{
  "n_layer": 12,
  "experts_per_token": 1,
  "activation": "polyrelu",
  "moe_layers": [1, 2, 3, 4, 5, 6, 7, 8, 9, 10, 11],
  "router_score": "softmax",
  "balance_loss": 0.00479,
  "balance_bias": false,
  "init_std_router": 0.0189,
  "lr_router": 0.000556,
  "vocab_size": 8192,
  "optimizer": "soap_variant",
  "lr": 0.00306,
  "dataset": "wikipedia_en"
}
Below are experts of layer 2 (counted from 0) of a mixture-of-experts language model. Rows are named router (the router's row for the expert), up (a neuron's input weights, with its number), down (a neuron's output weights, with its number) and show model dimensions 0-223. Each number is 128 + 24 x the weight over its row's rms, rounded and kept within 0 to 255.
Before each expert's rows: "comes after" lists some tokens at least twice as common just before its tokens as in all text; "gets" lists some tokens that make up at least twice as much of what it gets as of all text. This comes from a sample of Wikipedia text that the model never trained on. Tokens count by the router's weight.

# expert 0
comes after: " ", "1", "2", "–", " (", "3"
gets: "1", "2", "9", "0", "3", "4"
router [152 115 160 105 148 115 141 100  96 157  96 133 104 175 103 122 140 106  97 128  96 118 125 116  99  97 104 154 123 128 139 149 143 117 100 132  67  98 102 117 115 109 154 137 114 149 148 132 135 149 107 114  79 113 167 120 143 143 132 138 159 139 143 185 175 109 111 127  93 189 171 152 136 131 124 107 135 112 141 116 148 115 124 115 147 175 148 158 129 114 115 119 122  99 105 103 110 147 167 162 160 138 141 133 143 124 112 120 114  96 135 108 160 111 135 123 107 138 148 115  73 115 132 126 159 117 141 136 119 141 136 109 150 119 174 129 101 112 113  76 133 154 122 112 138 168 126 114  99 125 112 158 120 118 176 178 167 146 155  88  87 113 119 108 145 132 135 162 140 157 105 134 157 119 141  93 125 141  88 107 115 124  75 146 105 122  93 191 125 112 106 118 124  96 121 129  95 101 149 145  96 113 136 146 176 122 178  77 133  94 112 120 115  99 131 165 115 129 102 140 147 147 113 130]
up9 [141 133 141 141 129 138 106 204 108 108 119 101 104 126  95 130 154  97 109 121 138 143 133 110 146 153 126 140 124  95 106 137 116  91 132 125 128 118 137 105 108  74 127 108 141 147 117 124 111 139  76 115  87  89 121 105 159 105 126 121  83 148 111 154 136 137 129 107 129 178 145  74 127 137 151 108  99 124 114 153 100  88 118 113 111 162 137 136 127 120 119 111 154 114 157 122 146 139 167 108 150 111 116 140 148 119 152 122 135 128 146 152 154 130 151 162 148 129 144 154 123 129 140  91 107 159 149 187 117 155 148 116 117 158 118 140  81 136 149 149 160 117  80 121 108 149 152 103 128 161 162 163 138 123 109 169 119 132 123 160 143 130 171 109  85 154 152  95 182 141 190 119 139 120 146 126 116 115 160 139 137 138 109  59 131 124 122 136 158 152 112 131 133 138 117 157  73 109 160 137 134 112 103 170  99 146 155 136 113 114 117 154 168 140 147 171 137  93 115 158 125 112  96 146]
down9 [162 122 126 153 114 161 102 137 122 152 120 171 148  77 103  99 123 120 120  97 115 129 128 114 139 138 101  85 121  97  98  89 160 121 130  85 116 113 124 143  92 125 110 158 122  99 127 162 122 141 117 113 146 111  91 153 145 139 126 143 175 129 161  91 149 169 154 137 151 135 116 118 118 122 130 149 123 122 142 166  99 143 105 125  87 157 128 132 125 133 117 158 113 134 153  88 118 125 105 128 123 143 130  95 108 149 128 139 129 159 111 131 106 112 128 139 122 132 155 101 115 140 127 143 104 116 102 125 133 103 117  99 149 163 158 141 181 126 119 155 106 139  95 159 114 154 133  99 125 164 106 122 111 115 111 121 133 157 131 159 156 135 138 150 168  86  60 141 151 129 115 143 124 154 135 123 115 125  52 113 154 130 141 138 161 108 148 163 162 112 185  92 107 116 110 142 168 128 114 147 116 125 135 150 169 143 110 116 138 117 122 164 121 107 162 147 113 160 161 121 136 125 130  90]

# expert 1
comes after: " |", ".", ")", "\n", "==", "==="
gets: "\n", "\"", " \"", "\",", "”", "]"
router [123 112 150  84 120 117 127 103 126  82 119 129 107 160  88 113 101 133 112 129 122 107  94 137 139 110 134 125 150 139 159 156 112 121  72 157 119  91  87 108  91 128 121 123 106 128 145 145  85 140 128 145 131 101 130 128 141  84 137 137 148 106 129 196 148 101  79 115 105 149 167 156 100 105 113 138 145 116 144 134 141 117 123 111 135 170 102 104 121  94 137 113 109 109  92 154 136 124 163 140 152 169 150 136 152 154 118 126 111 142 153  94 158 104 102 116 110 150 146 130  91 143 135 132 159 165 159 140 112 122 128 120 124 110 149 118  91 144  93  96 112 172 141 116 118 156 107 164 141 129 115 147  82 175 167 163 134 136 125 112  99 130 120 143 140 142 136 164 170 160 102 143 157 124 127  99 161 129  85  81 141 138 133  98  96 146 111 157  99 158 122 142 123 133 107 128 117 121 117 148 100  98 126 143 158 118 181 125 126 111 107 138 126  94 128 109  79 131  94 163 156 171 101 147]
up6 [135 127 169 145 115 157 124 146 106 114 119  96 116 131 129  84  89 116 151 118 117 134  99 119 188 170 122 125 105  60 120 122 135 146 129 135 111 118 142 128 103 136 183 116 168 129 108 138 106 139 123 130 117 129 111 113 164 165 122 117 139 160 162 108 182 135 158 137 169 117 137 131 146 159 152 124 112 115 149 120 127 116 147 138 173 116 156  93 140 164 122 131 145 118 120 167 150  81 126  92 127 150 129 119 176 107 140  89 136 103 110 113 111 119 104 134 145 122 148 163  89 173 136 131 126 138 129 138 102 136 161 163  93 143 153 115 149 124 147 151  87 163 162 144 108 142 104  96 168 114 110 121 140 120 129 134 115 129 134 137 135 118 163 133 102 126 155 155 127 104 146 120 122 113  95  98 100 145 100 104 161 121 161 166 106 140 121 142 133 143 126 106 132  88 104 120 111 138 112 115 123 164 122 140 110 109 163 132 137 127 151 127 111 152 113  53 155  78 165 176 127  88 102 144]
down6 [165 152 181 176 135 118 142 130 142 120 129 139 227  77 153 134 123  94 146 115  90 164 158 132 114  92  89 123 147  74  93 133 181 128 151 171 159 116 118 106 104 158 160 133 116  98 135 142 123 152 108 116 135 108 101 120 144 167 178 103 147 164 173 120 128 150 105 144 128 119 118 101 127 119 100 138 128 125 154 140 141 100  91 204 107 149 160 125 135 128 120 113  96 144 167 123 167 112 132  94 124 103 148 153 120 145 124 161 153 147 126 132 132 133 117 130 131 136 112 109 125  91 119 110 125 152 154 110 148 109  92 166 156 143 101 100 102 127 130 109 126 121 142 131 102 121 104 126 198 145 149 140 151 126 132  89 107 170 134 115 147 152 111  99 146 106  99 141  83 123 185 128 138  97 143 103 132 124 121 133 142  83 115 142 109 112 124 156 133 114 124 122 101 146 118 122 128 119 111 132 111 170  82 136 131 118 160 131 159 158 143 112 113 138 117 105 152 103 143 132 145 135 111 121]

# expert 5
comes after: " of", " in", "'", ".", " to", " for"
gets: " the", " The", "s", "The", " a", " his"
router [147 108 132 114 149 119 142  90 149 133  95 125 150 133 110 142 138 106  92 123  82  97 134 140 124 107 116 149 152 126 135 150 110  96 139 166  90 110  93 122  90 111 158 143 118 120 139 108 114 140 101 130  91 123 130 123 121 104 104 158 139 108 127 158 150 106 122  82 122 140 173 160 148 149 152 139 138 153 143 126 160 146 131 152 144 140 137 139 145 123 136 104 131 106  85 104 111 127 155 148 124 137 150 177 103 165  78 118  85 120 162 137 172 117 116 132  92 147 150 130  88 137 120 126 152 120 140 137 123 139 145 116 119 105 125 121 110 129  92  79 112 129 112 147 138 152  95 147 122 132 132 159  85 147 145 168 165 142 166  85  88 137 136 143 156 151 151 135 138 132 121 135 146 149 108 100 136 157  95 109 142 122  72 128  98 170  98 174 117 156  80 119  86 140 113 130 112 125 122 142  97 108 176 104 174 111 175 107 142  82 122 124 115 127 129 124  83  88 104 166 139 151 126 152]
up9 [114 129 123 146 151  98 113  89 127 139 101 111 120 121 123 107 118 131  99 120 111 108 118 126 101 136 119 124 141  96 119 174 121  74  92  90 134 113 146 152  75 133  95 117 105 149 103 150 106 138 141 125 149 106 160 123 150 143 189 104 107 138  94 156 144 160 132 136 100 120 147 110 104 108 132 143 155 125 149 168 136 104 126 145 132 107 140 144 112 102 118  41 127 105 188 129  70 162 156 110 137 146 142 134 123 118 123 143  77 127 108 168 131 156 126  90 133 189 152  94 133 185 135 135 113 104 147  99 135 143 108 149 113 127 161 142  55 155 121  77 127 162 140  86 121 129  78 137 134 150 150 134 111 110 101 106 135 136 136 109 121 132 141 149  96  96 130 121 144 170  99 120 123 108 108 109 130  89 119 103 180 116 110 112 133 134 105 129 121 128 139 211 148 137 149 105 164 104 135 160 155 108 137 106 135 134 148 119 129 138 108 116 148 136 133 130 116 163 142 126 145 130 191 153]
down9 [126 107  58 137 119 115 119 113  90 140 131 128 111 146 156 168 144 139 129 132 124  91 107  93 124 141 125 125 143 145 130 140  97 136 125 126 129 118 159 112 121 115 146 115  82 131 166 107 171 145 120 110 105 144 143 159 154 142 134 138 129  88 150 121 142 124 202 101  92 103 136 130 157 114 128 111 142 130 121 113 162 105 119 154 171 143 141 146 113 120 166 100 110 104 157 125 152  86 110  77 111 170 148 143 154 121 121 145 126 106 104 168 118 131  82 100 115 125 143 123 181 105 127 157 138 148 151  59 127 108 148 159  68 105 115 125 129 112 142 195  90 123 102 128 113 134 136 128 168  94 133 167 112 139 147 109 112 124 130 157 142 122  52 151 104 103 149 113 128 119 138  90 165 158 140 137  83 110 141 140 123 154 141  95 154 159 160 123  67 157 141 145 101 161 142  97 169 114 133 125 162 110 106 169 128 170 131  94 145  95 137 153 130 131  94 140 160 139 121 112 154 139  95 130]

# expert 3
comes after: "\n", ".", ",", " where", " He", " that"
gets: "-", "|", " he", " as", " He", " was"
router [138 123 127  78 114 116  96  99 112 124 107 110 132 168 102 119  91 110 120 120 117 115 113 120 120  79 105 137 156 164 129 131 111  90 108 160 126  88 112  91  96  86 140 129 105 127 158 105 141 142 113 115 105 106 161  96 104  87 122 128 142  82 165 157 151 117 135  88 117 146 164 143 144  99 158 118 130 144 140 101 149 111 142 105 142 158 156 176 108 144 111 118 137  90  77 123 145 156 142 192 137 128 184 131 138 163 108 142 110 124 112 154 162  96 144 167 122 144 145 104 115 153 172 123 154 161 144 145 107 160 159 116 116  86 171 135 113 138 135  88 126 155 139 124 132 142  93 125 128  86 112 125  90 131 161 129 159 127 151  96 127 169 147 147 152 119 144 173 151 174 113 132 147 103 126 122 136 183 114 139 107 140  82 155 122 136  81 198 127 140  78 139  87 146 129 101 104 106 129 152 121  96 147  94 154 146 147  91 114  97 117 125 135 108 123 135 121 125 113 109 124 137 107 114]
up9 [168 166 110 114 175 169 152 131 152 111 135 138 136 100 116 196 108 175 120 157 165  58 150 132 143 151 105 126 104 100 110 118 154  95  99 114 180 181 162 115 139 169 106 106  86 113 108 133 131 139 162 108 141 140 140 118 101 115 127 126 118 124 161 128 154 160  73 124 155 132 180 112 133 147 130 137 108 155 143 158 132 114 131 143 129 106 199 136 111 118 140 145 138  94  72 158 157 121 132 116 151 149  80 107 127 170 119  99 166 119 187 101 134 123 147 135  99 161 165 142  78 139 160 136 144 157 140  95 142 120 120 109 104 146 157 145  99 157 123 128 116 139 107 104 165 101 140 137 149 124 141 155 141 168 111 126 147 115 121  88 149 167  83 159 156 109 124 143 112 136  76 112 131 120 157 164 104  93  93 149 145 136  97 105  98 106 115 130 137 115  99 142 125 166 129  98 135 122 162  73 180 118 124 123 160 110 135  85 118  66 126 121 136  94 123 116 209 125 100 143 115 124 146 134]
down9 [111 118 104 153 144 151 137 115 173 121  99 116 178 156 127 129 146 131 113 135 135 103 123 109 130 123 127 151 107  87  86  72 175 163 105 140 119 126 145 139 149 152 174 171 126 120 129 156 139 126 161 150 110 123 127 114 125 133 103 180 153 110  98 142 172 124 135 134 121 115 144  97 150 131  95 115 164 118 153 118 191 167 159 113 127  93  92 100 104 160 153 129 133 165 162 135 118 142 145 132 109  87 126  93 131  95 160 132  80 135 126 128 137 115 153 111  95 165 121 122 140 114 113  78  98 120 171 148 152 105  95 139  83 168 174 134 127 133  95 131 132 117 121 143 149 112 157 121 122 153 115 103  80 143 144 116 151 115 117 113 138 137 125 141 161 112 134 173  87 129 128  87 148 105 143 137 123 110 108 122 169 125 131 117 166 139 146 106 121 122  87 178 149 137 112  99 119 151 150 130 130 103 120 152 146 124 146 140 129 166 127 137 143 195 150 128 158 147 148 121 106 133 161 114]